config.toml
router_score = "softmax"
lr_router = 0.000589
head_dim = 64
qk_norm = false
init_std_o = 0.0
max_seq_len = 256
Below are experts of layer 3 (counted from 0) of a mixture-of-experts language model. Rows are named router (the router's row for the expert), gate (a neuron's input weights, with its number), up (a neuron's input weights, with its number) and show model dimensions 96-127. Each number is 128 + 24 x the weight over its row's rms, rounded and kept within 0 to 255. Numbers have three digits each.
Before each expert's rows: a language model's description of what the expert responds to. This comes from a sample of Wikipedia text that the model never trained on.

# expert 42
Description: Pipe characters separating cells in Wikipedia tables, usually after a name or number, as in election results and filmographies.
router:128108134113144130124173120125148090088138135131158094133099150115117141105129161106156112073137
gate1:126120091161104160120137101130158120139111150142098136068134177165122107125107108088146132104143
up1:146106169106156120102132177113122114148119126151100125136085081116108082097107107164124116115150
gate2:129110153145115165112133088151118093161128155154128154094121133118134105134122147114138127082134
up2:158144129145130114175104138156156141120146134107171124161143163122172107153114126110168114118133
gate3:077127155094089153149129108126112120148150124163104109129087131097116121158123100137123113144155
up3:120138140120105165093109145114162102073126156146088109137146104052114135149073116128101111121136
gate4:132115124092093162073171136139109108139143176097087094123152117158100113122124117126122043132127
up4:106080139144145118156143147121156151113107157075109062092158088107131103124153141110130102124113
gate5:160136065147108100131113152193101164118148098148125117161141093094125100105148154130106112139112
up5:147110092150074127127104171134150110101138138172074135103138140085169162132138111109168164114139
gate6:112175134141151131142125126151090119145119101133181135101138084119160128149158114123140145121125
up6:129122145120157140125124064145154135154136146153132170149160130125143132119129105142130137106164
gate7:150110133097112099115141168055147087137105083115145133111115145132123159102131130138116139160135
up7:163089112133111124145144148082110088097114133072155073089111122127088096153099109136085145120116
gate8:115113107144105163158177148144147110126126128136087082129114135133102140155152136102137118122106
up8:162133114148103144145179155124154119107143192142118140130136129156095139112114120157178140113136

# expert 21
Description: Given names and surname pieces in lists of people, credits and discographies, like James, Michael, Jeff(ries), Jennings, plus nouns like people, manner.
router:086111157084148112110149090131116091141144120113114134125151141169105088114141160102098081120136
gate1:168102119109126075131098080138119141147144113148132094118146165140115098139169130146097069128136
up1:094115108120128160119105176123131121131106157156102140137114089122145135091101125153140138133181
gate2:150118156162130147088130145110134110144115085129108135118100128123176091127110135126152080151127
up2:173130123140136114134138133110142101121144104150098119124131107153109137087115042144123100118156
gate3:176156093132116136088148063181116119078167127133129097121111105159131149182156111128132123119143
up3:104146119115118099113093111131077114162120113106117140129171162139137117121165130138153143124118
gate4:095144160093149102143140093111102135120111135152130086087120197123082120109119120161128097136113
up4:143152152117152133100110130140121137103135146145106147145074173145117114102136102136117103134098
gate5:102115150157156140147176119101175153123092159122112136104192134162113112168120112111159134142146
up5:141102118123102131134133157098136160110179128157117143154095100072111102126170136144118154114147
gate6:159080123127095144107107114148121098113156135118145129133089098140133110145153166090098114113115
up6:138131146163143138152159163097168131133111121117154116155141156082152133115109092148134133108114
gate7:101160123098150144158089113171108125099129112131132114159104106173110143109159123118146108107174
up7:108099114142081128162129138141120142140132180126150116097111153130095124126162117115076130116159
gate8:129147113152146125143142165106121113183138117144108145150135121129149141092139134128118102120112
up8:140136106124108079103128166162139135101107149139141152173110137108103117093126132170141107127136

# expert 18
Description: Country, city and county names, nationality adjectives and surnames, such as London, British, York, Manchester, Sussex, Japanese, Biden.
router:165137121162146094126150101101150108154130121116169113119118121160132163122105118128165154138121
gate1:160110117110119092124114109127147143120100154132141082148132105107126125112112086124135147135137
up1:167096145161126100119086121110141157116112174138159141139155120105126142117099121107107152171128
gate2:123121119160129132093137161168131167156115124151094112192160137134115093150135156140130120137134
up2:120153093145141092092136141111105162110093124172104130164158131136114143137154119113110129144140
gate3:135133181136111108109166155147078144152172147134140096146156164134122132130162128160109152158120
up3:135138136120143163123108176118147151097125126101099177107108091136156142133187113121159129081125
gate4:151108099099147111099141158103122099179192066119092121135122125133094139125110133100117119138164
up4:131154116139129127161169129142136150179140114124150147156109117153106168120118147116135129152100
gate5:092074132137085136145132115122134124141089162171154084050151124100093143140139144174139134189119
up5:110116125131112114099117148139113149123116134095123160126144135122147140099125148117114147098138
gate6:144126089142112142121140150125084081109123150168132141099095154155131115069171116142141121132120
up6:115172157126091123096152115138111135129156160152118162116174118071138153102138105163111127149130
gate7:116178125136130172122112199124140135130091120138086141112137123113147110123130130115177136156172
up7:131101122104102123115116135163108095110113133119134136163095180151116084180164144131149113156109
gate8:082140135152099107133129093133118138145154130136114094170147100120091127118137197129142079155154
up8:123120145103151138130128131081109111111135115144104125151146115160177076131128085126094097147145

# expert 14
Description: Possessive 's and his/her/whose after names, plus name-like modifiers such as American, Old, new, Methodist.
router:115148152145163164148085106155132108090086095129121124136117133122139170095124163116129107151129
gate0:112112107149142112120111166131123108131109163142136134170109158145178125153129130162152121138109
up0:144103100133128118142089124163198109117131104103100163091142150125173123116149111153124126137108
gate1:127138158117117162157111138125088128156140161167162120125219157086139130132117148114161127105144
up1:113116143103152104142143142154137112160116112135151109071157099124113139171132137128126124119124
gate2:114163150078142113130169133137099136116133133106153166159091096188122144099087139128125099101126
up2:144121154094148111139122105145137114126094145117140153141138150148121155136119159120133123136158
gate3:122116133174138129152145132191145102105118183154125131107092133137128106155144107117094127111101
up3:119142167083126104144115156103140160113157130158124069112126107114103152142150150134145135162119
gate4:107150098082089097146115128093116149129122108155149141110114126097153092131103131126141153139136
up4:120174129159136123167130079157125130114149114113157129126075091144114113120130128141159095109150
gate5:155124105167154151126145143143129123067131104147131124186162121194088131116103166139130128142097
up5:164076087104173168115129126132100074146132130163138163121120137147137143122129101112130121087170
gate6:102122107108095113137161073082125184080087127140130146099161142151151142128123175108132149142076
up6:076132133097142112163144157160147094143095133098137154099157088114129112117136105162106131101115
gate7:155116158136153085120140123147162106160112122106137120141160119145141083145160151055116107154169
up7:120116173156103125108098177156127154131144101136149125159170118156084121139141154127120126124108

# expert 46
Description: Wiki heading markers ==, ===, heading words like Cast, and time connectives such as after, before, when, until, following.
router:096109119111133116119134122142130128171137119142090085149091175148100125151144170104189132116108
gate0:111104080093131156155141136114143142142109154150143135112091126108105127099151130120157152092173
up0:142165133133120163167140146084129109161125162093106085182137126108150113122131115096146099161167
gate1:128116104146124153145143108109106104115137116128178116105107094126096171148131142104130140172199
up1:151140103144139095139142136109162107121169135098152126104128151088098110108094158123111183143114
gate2:109138123116150112122100108129130104103142120070178135146172188087140110135096182171131118087133
up2:097108137132065091131146162116123133151143070151108091115116122126114092112153107145127144141092
gate3:099087156144127123104156145089099160163088125155132143105172106100100156139122135148107116126138
up3:158122117143108142079151153110082124110121161161142135098127139141143126137151092172132116149099
gate4:122122112153078111109121122166131119151157162091146129140164127120137143157099138136153119156131
up4:129171136134140121122120159148076158086065091091115150135132129101120110145092097160106146129119
gate5:107165105120164112160118112154173111122107083107126127088123118147154111132083135090149093107120
up5:173090104182120140148093178134169131152127152127142109126135096096092108119146082137123120128090
gate6:138130133084193137123146100109111112149116123097121130138073131119128104097122132136127163119120
up6:135138143126164130109089107118138097089137113131098106066133119084135125148113132128140113139126
gate7:155142129093136108134143164118095150169168113153149166130142120112161167109114170109117134128117
up7:109125127124119087118144140122149131114143090129082159121193143178130106132113134133125123164100

# expert 26
Description: First capitalized pieces of unfamiliar names and terms starting a word, like Syn-, Per-, En-, Met-, Mag-, Tab-.
router:093180137104125159135088134102130135133115118110096132162087125111099133140098128148137144159164
gate0:151124130189110112121121168162152108122162120113160102207135141125132149101154180121117122118104
up0:115135128104134108108126148159153099125141116104141121155104160172126150139171159167133129156101
gate1:174138121148144151106152123155163133100125104110109092102143102146129117093148134122156126086121
up1:108141135142171134140114145133107138106110110144136133135131127148118140129107126146137151159129
gate2:153091115102057117138124098114149158136125124132125103114134163132102117135152127094179094113157
up2:163117137167104133111138093108153127168133131145122139107134130123107100100159135109141124147131
gate3:121149158163113139154199140128075148120164100140134143123140123140114149107118119095130070130120
up3:090088105104167124118125121149074126157133101141121148141094155077173126137170131090115176087125
gate4:168157131107112109125116115080113176145160146156148131111149147104069167109142150138114125103146
up4:131118090112167096126116117137147141124147109136154154122156128127138116105145134170132130120096
gate5:141156183116125126107141125133119117198116100127154143156156164119148125105154117133174150137107
up5:123086146134139111143119089158172117113136147119091157152135117118141153151141131145101146120161
gate6:130090096168120118138120141122151104126158149144132133123096091115116164124130082151122149081115
up6:173167101137102097116089128086158111175151154147132108137073092123109176117120094147137139078115
gate7:121110104153119126176166124103143129113147138148126147114145149131158116131134079156163105135111
up7:119112091110099106129130147178108125175134111115147093164139109138200088149128082167113139100125

# expert 50
Description: Opening parentheses before birth years, ages, dates and acronyms, plus LaTeX superscript and subscript markers like ^{ and _{.
router:150152116102148125117137110128079097102133138121087154157145111103140120180137109134118144070172
gate0:131113102141141136161111168088110099089156126114117129171047140098105126077156095144142116133150
up0:131095115123088130118119125113155098128138120138135095143067163164114158135088136112165134138130
gate1:146112141099110130100098103122153137171171089138121184139122127085146113142096132155147151152111
up1:122114136143150147163147145130130126107152113123112148120144129103154150088114120194122109134181
gate2:113110097165127159143140132119145136098145176131158128188135129109131124107120136135134134124134
up2:106110100153106122168154127075094148101083146109127124113139103148121100138129082073096145175133
gate3:154086094131078117119181115144168154117129134138099140113132112094125090109117136115148128153112
up3:160122112115104139111119092169155174131134100172144132143094099156127130114142125124123147181129
gate4:115151111112164172107174125142100117131116125126139177159099140123154130112121112181114173113148
up4:121085104093125103145112097079091151134112166108114119151136123100130194146165124114097110116141
gate5:076142170167098112135105129120103119147093091130161119126144094090145085102148126145174126126086
up5:099137151136148120151131152129124127144081129093084141132132090123147125120125114154137161128077
gate6:164130124105133190128123143099137143109155140139168185131151134135125105144130116100137141096137
up6:131090117156100118152073143119123142144123104080131130137148172111128142178097107109093118152107
gate7:150108123167152137143078113121149095085145128091119141146111159132157100128129158122118096163144
up7:139105160134125084096094121100177149138118160125140162099136112100157095169144107139152119120119

# expert 15
Description: Opening chunk of a multi-piece word or name, often consonant clusters like showc(asing), offic(iating), apprec(iated), Hes(eltine), Arch(deacon).
router:115133147117107156128138117121112109093113125115085114142107176142127124133115091104113094151202
gate0:150139201132150110114134111115151135111155133142087112141141088165157141162113095172110134092145
up0:114125108137131095097121121154132130101142104159094135147083160163117155137108143116110142153118
gate1:165140120120147131132137153170105124137142119120116114108150108141151136131100096142087113129175
up1:112145155178094178124125146186142105153146096095166106118112119124135113123127136147141119164128
gate2:099101136082127170145131115098152076109188143118088101071121145132117155094112149146144104122160
up2:145176109125153116140133087101136098108162128151114081170133139112132144098140139104085117104119
gate3:110131178161116134127118144154120100155128102121115128124121154157146139118101139153151105078078
up3:144143143110131141107133070112092128122119153168083150107140114149094075157126111124156139133110
gate4:114094146146118136138110137128138114045120106123084117142112131107123126133099128123123109109113
up4:121099092096128118143066131160141123120085141141108128125155110098134125158127126117160099128147
gate5:158111127076108169096120143131122201124180128162112108094077135179110133137154158102150146132119
up5:126164137125119163125152136123116151148122081115151101130133166128086136119188142120183062117153
gate6:120114135147152153097111124156079158110147145100108136118127102058159151146128137116131119120090
up6:181121131148150125171124105155118158126108129101062100104130138100112142127132103173113127145148
gate7:141141117144118117127130119143086127061134098137104114143150130116123107174125148145135102130191
up7:117145118099135142147099115111101102143154091154164133114071107123115151121103104105136139115108

# expert 19
Description: Spaces, commas and digits in sports and statistics tables, plus "age", "years", "°", "′" in census and coordinate text.
router:107130148095109126087118109136081137137108129141158160146169128173107099138130130125151123084165
gate1:070093110122104115154139104103116092140107125114113117132112137090110100136104160108093136202116
up1:165096130139126102157116108155134116158141112093152100144103136127170149173134161144143107149126
gate2:104110154103089129104079130132127083095155150109123158111117114175095132152148068128078145106118
up2:167124136108114162171129112096113134134104176148158144099118133157155101110114118141150128106119
gate3:155092126119111120175135095126131122140154136142105137121079111138133155137110135095125199128144
up3:096146142144161144125077139130109203128152111151141147123114130132133151110134144111112142151143
gate4:116170141110100099170112130118088112133130104142099128092117139109141110137174112145167139133142
up4:095139169125114107103109147162157153129170133131113105115135108110093146132118127145152167097156
gate5:149162110092116123128126143097111115123113127142173171170097164132167152135162119146157181088098
up5:107115133120198134161118128115128161098168135105101158097131091158133109085110153085149126119110
gate6:127118168080143109127088119120103145145172145134137147150153144140130156127131110140159135128131
up6:102104154197109145109094147116123183131132165106181124104123093122146101142124108143102114116133
gate7:119129152154120133144124139206151093129113147127149146174138098088141149150183114113194085125161
up7:119144129171110165122103200146118083119126111133138129157158157124131100157134116113123099129148
gate8:119117090142117089108142096128135147160125142138113178130121111145143135116116154147143125120159
up8:126144140134140153162131058124087145140101141155106131137123102132067118142201126132156162105116

# expert 35
Description: Opening syllables of proper names, often foreign place or person names, such as Sh, Sam, Bal, Kh, Jal in Jalisco.
router:138127105127127107128099126137138147129135134172128136157104091130151096136104138098099141128137
gate0:167111114134114105127136118146125153140132133133157149142109173112137091154125151163124089124097
up0:128139130137155143102120127132133152103121121122148103127135140136120126148153180125158099141152
gate1:178147139123115094157125170130131148073136132156165108135117111127150142147125069119128114130125
up1:145139127100115119131112134112104134093112126173132078150140155122130132150152126110172096131143
gate2:129132145180136109148118131130107126123144142090127112161114102129119079132149077155144133117146
up2:147137119131156130108114131107117127095144133104132158142089091172105122154129131145184141117141
gate3:139145124132156142074103153127134122113115097164079106081114153120136078101125152143154147150142
up3:120130131091145126103142123183144138127114152123158117142094124142089145144110134126102201142101
gate4:101066146116156112147134155100135125100144141098132136100112129107103118086138125112126153144171
up4:191186152177133141113084118132107109138124090146159134126148098112158113134117120160141099131136
gate5:139124081148085124112161149149160108124143106137112116109155138138169136141084123140109097134131
up5:136086093128083168140095113178145132098153122122110148146110124105117129151082084141120111110123
gate6:102099127136163129097113099145112171168103125138122128119135139127150166095074128126133122149143
up6:114141158135138156108145158138144136158097132109129141148107132090127140144123153133148160164129
gate7:159129110152104113132094118124169107111077119132143139109143169119120124186128104129093166106160
up7:143125122103091101113144089126119118112131149135142146140135081141099095180165125133116117065122

# expert 30
Description: Word-final a, i, ia, ian pieces in foreign names, nationality adjectives such as German, Indian, Russian, and the (s) in infobox labels.
router:142123126077120137130155135082156101124127115108149108118111127093180132143105118137115159141117
gate0:093139142086102135121133084083174105123119110176150105142091142101169154122124134151163117141149
up0:098135100096127162108144115111105112110165098155133132117163129160109137124113159106155096170120
gate1:118093117124148152142155107132133108115129124099099136100115122180120135131108174118108115125127
up1:091098127139097138128155118162115071118119084094140092089122125149134142141147107097127092112163
gate2:134153089153108133131124080128168174167140165113134135139110153112122169160143164114122138151171
up2:162142124105101094120125152090126166142143133121078153130161138097150105128099134136126146090111
gate3:109123150115084100110133137141086121113106142124155125139130119093144127107118152106099124150129
up3:187174127092090111062159084128105119131156146146129139164116142152142117089133175145104166147106
gate4:145190140178097142141142154130137097063130091126167109146152138125147131076116129150124132184142
up4:111097126126079136138117157123131094108106144110124087160114132109108122174123117140127105123126
gate5:100092107125148126129166124106111141135139144133125161107124142116134113123084152135110127121104
up5:115126128173114093088157087142101142135137093083113097148156131136120095129130113114151128133115
gate6:107078130154128171118142086093125165095139142078132120084159148141142151146103118110141125098160
up6:138135126080114152139106091175122130136137124119109131090063112107126104106091161144121153131171
gate7:140155134134147116153131126139122102126142147109133131129110134189134090112121143114108122130101
up7:133120128074134122138104148093146149088105159135141144116171156049133122136130121125120131173113

# expert 11
Description: Single letters and short pieces inside foreign names, URLs and transliterations, such as ht-m-l, Kund-ap-ura, plus and inside lists of place names.
router:100114141140140141103143141091162097135144088126130132105131109118149080096118122160096123173097
gate0:156110159114078118090093130117140125152125113153074135150126138121145102134141112120115129094092
up0:129142102125152125119139177065136114116149146131155178157104122096165157107115135104123134133115
gate1:116148126089131126091127122118141133111121142135063126132105198140154151147140105170127165095113
up1:141120119132088141142140167139078142107099142155153164165159153161171122115067125102097159130117
gate2:148116161096147146120127139097152106144105092136176138143105157150161143088197116106131131150118
up2:105116120111122112151117187150081136113082139142124129138121092113171197121115109106106107167163
gate3:121138101156115082118174134181109148101135142115134132134120149137112168129128094135137089115119
up3:165130121128154130145172148102112105149105111142122140117096116134109114125142112111132080143138
gate4:143162144139148143123123118123099149164109116153117147100162133078162126067123132079135128150091
up4:126149098134134107156087152119147142130087125106157092125160105182113059080111127157101136126088
gate5:150141135187069134166124113117111129126164079154145126122092110122144133093185112111090111134161
up5:114126079112118143138108143143110149123103149141062147118159085118151115148111141133092142140117
gate6:138113126163159103115119163109139129157120107123084110090130175079116144088152143144130143128131
up6:142115082135124094131109104088148135157124087122118160141138111113090096105146154173106129128108
gate7:160136127111148127105105132102162108117105141159118104125140128189102100134114156141115118158122
up7:138119110094099111125131147158099147129119158146156126153140149136176197136118076139142107112154

# expert 28
Description: Adjectives and first words of names for leagues, labels, places, teams and events, like Social, Marine, Puerto, Red, triple threat, Virtual Console.
router:160156115097132113120115130084152118093133099103094116158101147130140147114135151117133106091129
gate0:094119132119120118146163097120116166140119104163131116164134125113128110112117156174123083121122
up0:135159096107167170111126131091144160158122125119133120136111146119121127127129136133167133077161
gate1:150119123078156178135127177128125079106132150125097126116177175192140144102132094140141125125075
up1:101174141115137144105134137096166150147142143129122170158108137078062118119130131111118153144135
gate2:143103086144162099136132154143083091116122148131131093163112145156103141138130161166130116125132
up2:137084128123124185128128126146159093128097153147123132150121131124152130162119106099137127116104
gate3:136123097146143137104135142139124128127114159126113120146142138119135121160117166097115172120101
up3:156128122131172161163145127132156109125151140156126155169104125131121098123100180102103134101156
gate4:104105169176105143101107074121088113117127140131104180162175155138110133120117169088174099136147
up4:118102110081169071129131132135110117095095161116149112104130163130077107155096127131111088105145
gate5:115160104151100110109142127122164143119157081136123123102137139131121128156139163143161132088125
up5:098132089110163123148109169126143151120155127139097166112118118097137121110105127151109149118132
gate6:162167077181110166133153112090121087159105150141131163168123122111071191121110115141118115094151
up6:129142137181107126095101122185102105131121101123141141099131120117067120120113121152128171182104
gate7:121088166178120187135142104159125145091173104102130118108154115118145125192089147118120108141139
up7:127102162125128132130118094050099109145107117157099178131062111155139173121140127116095093107145

# expert 43
Description: A standalone space token just before a number, especially years after "is a" or in table cells, as in a 1955.
router:090165120105133142148073139121085169161121118147114119165180117053163169147130084125117155145117
gate1:150165073073102114104121077126117164124144109144094147135150113135147131148128115130149142096136
up1:133143107128087098111151140153092084127101131149108107128135101107155106147152125127128130186104
gate2:139108108144110139121153131136165084128119115155112133129048107132131086138144085112088170131074
up2:100131109103155129144135137134168165134118172130092149146088110108162113152163082089154093122161
gate3:100149104132098136124106158103162134126132096192102160168130114143171092117110121122114126093125
up3:125096100138127147143118110158135105117104117090178105147104108099150138158150135129135166144091
gate4:087141131144106126131145102126165098171139153125134113086165150159102141112142130181143121126158
up4:139133098098126155143145179146108135121133088109101132105136136149132122129144109120173111120141
gate5:141138125112123145133124122169145118098128102089165158131170172141133194152157134132118067155111
up5:141085125109129106175153126148129149115125144068119135136152076109145108135125162118147149091122
gate6:088134161109104138140107132100126134095120108107122139167128137126113130098118183161122129108077
up6:110116086112073147111124150142134160150082073140080147141158135101138137155117176140127106117116
gate7:132172138118153115120138139102114137138147102114101122150145125081155144154128086127126134147168
up7:108165124089182153127119113133183144147135152151123094120068122146166113110092128094168143136146
gate8:183146118156114143127123153113146146133160087107149149139147113130094135098129169148128090160123
up8:120134184089172095123134103124133165135105090170113140107083111115142142138145124146194165116117

# expert 25
Description: Opening quotation marks beginning quoted speech or titles, plus opening brackets, colons before lists and the words so, you, we.
router:099139169127153136112157137088123145170116163111068128152103163127128111143091120142106159134166
gate0:138076148133095114139123121103138121097084183149142140121146134119121086137158133137164123138113
up0:116146155105158141118112122151139144121109148122058163168113114127167130096118108135098111109159
gate1:123139098112158094161105133121099120146117131115068124121101096090154137111139122114127176088169
up1:098149115124128120156112156146082135139147114121115149152125104101157089131151125125144187107180
gate2:117137101143127127118166133121105158170127128144108148122111142137167195099094136155098149150104
up2:141111144134141154105118096116119097126141099148115121145109131151116146156183096149105124118095
gate3:115069167122100151121158126128134108131158121136158143156133151126152133134140134129125140119113
up3:115129128140177130119145127092170158132121137110141134111130103171113114124094128169080151118132
gate4:134109100083148106132128155167120069121123135140139119100132116098156134162165133152124109191179
up4:084121147120127139108089114135110117107144149148154149157164076108096123145144108083118129126078
gate5:124103111118106131145129145148129108120080136145090118134162173072150132148118113181123148129120
up5:157123135118113131124136131159126136101110132107138141139118066116140113158099095118135128125118
gate6:135125119127180099112113140131109132131139126167110141100111123099119095149112134169111156157112
up6:146170129110139162115135166129122112080141146129138160137131110150132159132147085104169141129115
gate7:098108154129124131137126129084163127092159140134133143110072151115196098115112134134113162153137
up7:121135121135101137078113159127134117115104124097115078150168122137132187112099103118138109094138

# expert 2
Description: Short entries inside wiki table cells, such as country codes (ITA, GER, BRA), dashes, middle dots, and MPC/JPL links.
router:149111143099087141119155084132105145149147084135131119115132106131186123120127150084131102125096
gate1:104167121082088152094087102084108153129091122122132119107131141102126152114116151142113095141143
up1:139131169176115156120077131086146130115152115167128135097109169141129130093134148131157128156118
gate2:175098140131140147107137117138090074118135151122128136112074160113110144119111138136163080183101
up2:140098169149122135136122114103097156089122126142133160156108107142128107100124137141128122132115
gate3:128151112119102146114164115120119143155074129140160138101143110149150185152056161134156090117142
up3:154146115140132162144142113101153116146157142166103124135128110148163087114107134115124147134148
gate4:144109125118123164090159102132113139106141109097100130102136130103143143120087105092131178119118
up4:168107145130113129152151119123133105127096127122132155114153096146131162112163096148128117143107
gate5:163167126124172148140150153137145148164149145078150157120115121174164123147092107147163079109154
up5:114106113144105138153117113106080140139127114138133110130073151142160131100086156105176116157127
gate6:102109135136050126119116140134120115107070102135125116114146120120111146142157142116141137119162
up6:093108132122151138143143135097148102141150132129144169123114121125122129098165137092144095166143
gate7:106150140134122127137135182114090103148124137081120119113103108115120148117124095130105135102119
up7:101136126153113109113138115115143116090116139116113147100113131073148115119131138114143202119129
gate8:108104162133098099160121114160118139118136147118125159067079134138103123129150165168117131135094
up8:119122143055099151112113100118126127096101108161115119147117141106152116094125148150186108138176

# expert 13
Description: Percent signs and cells in election and statistics tables, plus sentence-initial "An", "This", "A", "These"; some Thai script bytes.
router:134151123179122102108123128156151101133127099129134117170131147131152069125126144103104138157134
gate1:109137114128156128120148106105143147112132122099122108161096092103099120095109155098143125130168
up1:146039171132090114125111128124168159098156079178079168136164146122191094137118115127127117132118
gate2:140098131128124132091145101176151134151127162132118130133180142108118176117150102152109115156135
up2:137110156107127113186130131130148150101140115132086097116113116094134086156123149151125133127117
gate3:177114140101119167141132100124169124149108136146073163121099128152155141094104158155132084114136
up3:132147126149098113124104161152149129171118105113101138110072147138133088118123173123138129121092
gate4:178141097144093130201107131135192076133122119118139139108118108150102111120135122120094141147152
up4:124137174158098141116149107146147127148133097156150120136097146094117131129137146098146159132102
gate5:179153122152122110126143104126115152110123119145120150134137149113161128155180084120121098118142
up5:136096128098123118132147133155125157104128149089106130104134109138143131132155113119092132129133
gate6:148081111136139159116112084124108107140138112105142085146115162130158122130146135131144093123119
up6:138101117139098133131149113138109125108154184076132144113126076161139093138103123106184107159093
gate7:123109133115135123141128107174122139103165165114144166146163114113154147158139136112131079151195
up7:120142159117118114166132138122172158149142157137110123162121130132137074079094120116103092162149
gate8:121101144172101121147132100128130142103116121120158125093137142135160132156097112151098120114144
up8:146107150120113117086103088140088125098154134140150095087114103176107118133171124168126169113076

# expert 49
Description: Punctuation separating items in lists and tables: semicolons, closing parentheses, en and em dashes, hyphens and pipe cell dividers.
router:144160157139148170162080148099058124109139128111153104132142153135103112133140158086117152136120
gate1:115096085099114078121145119143129133128138150136100143172086104158102079128102131119096126135099
up1:136144142154160095160189123122124127115197117146130099127131135129146126111120121137151129103125
gate2:148125088138136134163111122127146119130129186120114104120126124167067091147151154116160135135133
up2:158122117111130117103151134131125131149093159125136095158145146112151091129120108112148125128153
gate3:143130144135161180121126159146137169122122110151097158116139132124174102087135137105116104120167
up3:114142153075110135148089132115121072109121134098141102147136114125128144147127106127112148145111
gate4:140151115147115094144126110146157121096082137192141097156097065157124145147149157165159139139097
up4:129134098105090136088143146126158125180136122124182101135090117106133130126091147091117200107105
gate5:129142144136102131121118101141073144132121173102137137159136134156112161107145116147128173134139
up5:111105126100156191162132143153142129088124118148116171138103125118134112175095148131114137157130
gate6:133107128128136125133139136123126112094104146092096097157148125132128109167147130149131138120104
up6:173112122137119137151139110093092189111097122093126107158125107129166151097098174133136150180122
gate7:137154106113080124150135142097097120117144136101143143174152113126101114100139133106172154131126
up7:088129081149122142115158108111147181108095121135143168112116108143147122151076133103080152144093
gate8:114116147125116138147159121097133118108131104133149146122110159127146066161177121125108130117145
up8:176141190090143111143157110103136120124097132130193196120145147102124083151137133197152121118125

# expert 52
Description: Surnames and team or company words inside sports and results tables, like Gibbs Racing, Johnson, Williams, Manchester United, Singles, Music.
router:162164128127139143079140150143182137128096080141140117175124065140076129131130118109104127136122
gate1:146144104155091127110134135133085104126093108131202118163071165096136135107156141148166133140131
up1:150107124139096127110102113140055126115142136138124089107124147129115135145120136168099108113113
gate2:097143155109151099104113089125141123139107116126177134118161105123117179137116120118144161102113
up2:120184123108090136143102134134134109136110132126113121117132154157145162121127165116113173128109
gate3:153145130135107072069144154163134132129129093135116113150158100124104107169128149127133099128124
up3:127122154140056119128118166136128149174165097144136129150138194127084163127117127125104115123135
gate4:136156115159147139120141133177128131112152148138130142142119138137149133103124126144109147113136
up4:093077105167089107126125175116125119175092174116135088153111134107164139128077130093123125120127
gate5:144086130089128146132164165146111118124115129151165111096136151107117175131084148136158092132149
up5:133119123157123131119132161134164124090114082184128141128184093112125101128121111131130127133139
gate6:110162126139101148076116114135144137108112127117117133098088099096091131113172137138162122160110
up6:115157158117138102109093143128137104126092147118123169149130096081134142115153151164123093170142
gate7:097134152088182138146139146089104157122122108110119102140168146122144102122128141140136089134102
up7:131133102169141129131114138141124127116163156167122110118145128157163103147102146123086132097152
gate8:118121114092147107116135121075111109088128100117144161134131112119144155103101128118129097178109
up8:148165146129152156115142159150128111172131125132105156142145162110096135122085152159139077115121

# expert 10
Description: Short words and codes at the start of table cells or lines, such as ENG, MF, DF, KSA, minus signs, table separator rows.
router:118153147130119131094143099170129161128152089131121124148140128104116128138167142104094146129122
gate1:107139152135074141165146140164116108126124139118126144103118165149105151133147150162091103158117
up1:123142133089140096149204095151128136118144137123119138146097147139088122153136100164122123107106
gate2:127133153082086082100114049143145144145119136132123123147100155138105125111101147096112097147173
up2:141150107117155103106092147191148124116153112112078175168116134108139121135155152124101158157153
gate3:133124127127147100110115088158134121155123138131118113114109142165143135133139116153171115156178
up3:144107156122132126157181129191124184104082095124152079106183080161132146106138074116110187104149
gate4:131121147099111164163132127135161122120141139109145107134133149156159153133149111165128194092117
up4:101123147092138121131152096104115131128111152104121130104141122140115107115143112146134102138155
gate5:078117097145106134135081124113117135143116068119145135089106110134144089108107157155119120129152
up5:157126114141079126132139149128097153138147112076096144155091086109162103102100112120114102166121
gate6:059127157128103092119144135115097135150140173094145113140097105148126121177088105139151182121142
up6:078120157152164133100140155108141119140153167184130151103093134132115160148162090122143163120078
gate7:140111115108142095098146123148138127155157140138136124105122135105113161170155146164104131120140
up7:150128115147099144128150106130126132116146113109106131096106101141092110145134110117134138132077
gate8:127135118140134106174151131095149143120181119117113148114162164170139097124176088133153084129131
up8:146142096125153112106139133149110144109116128122182146131074110100097110084129124127145146134149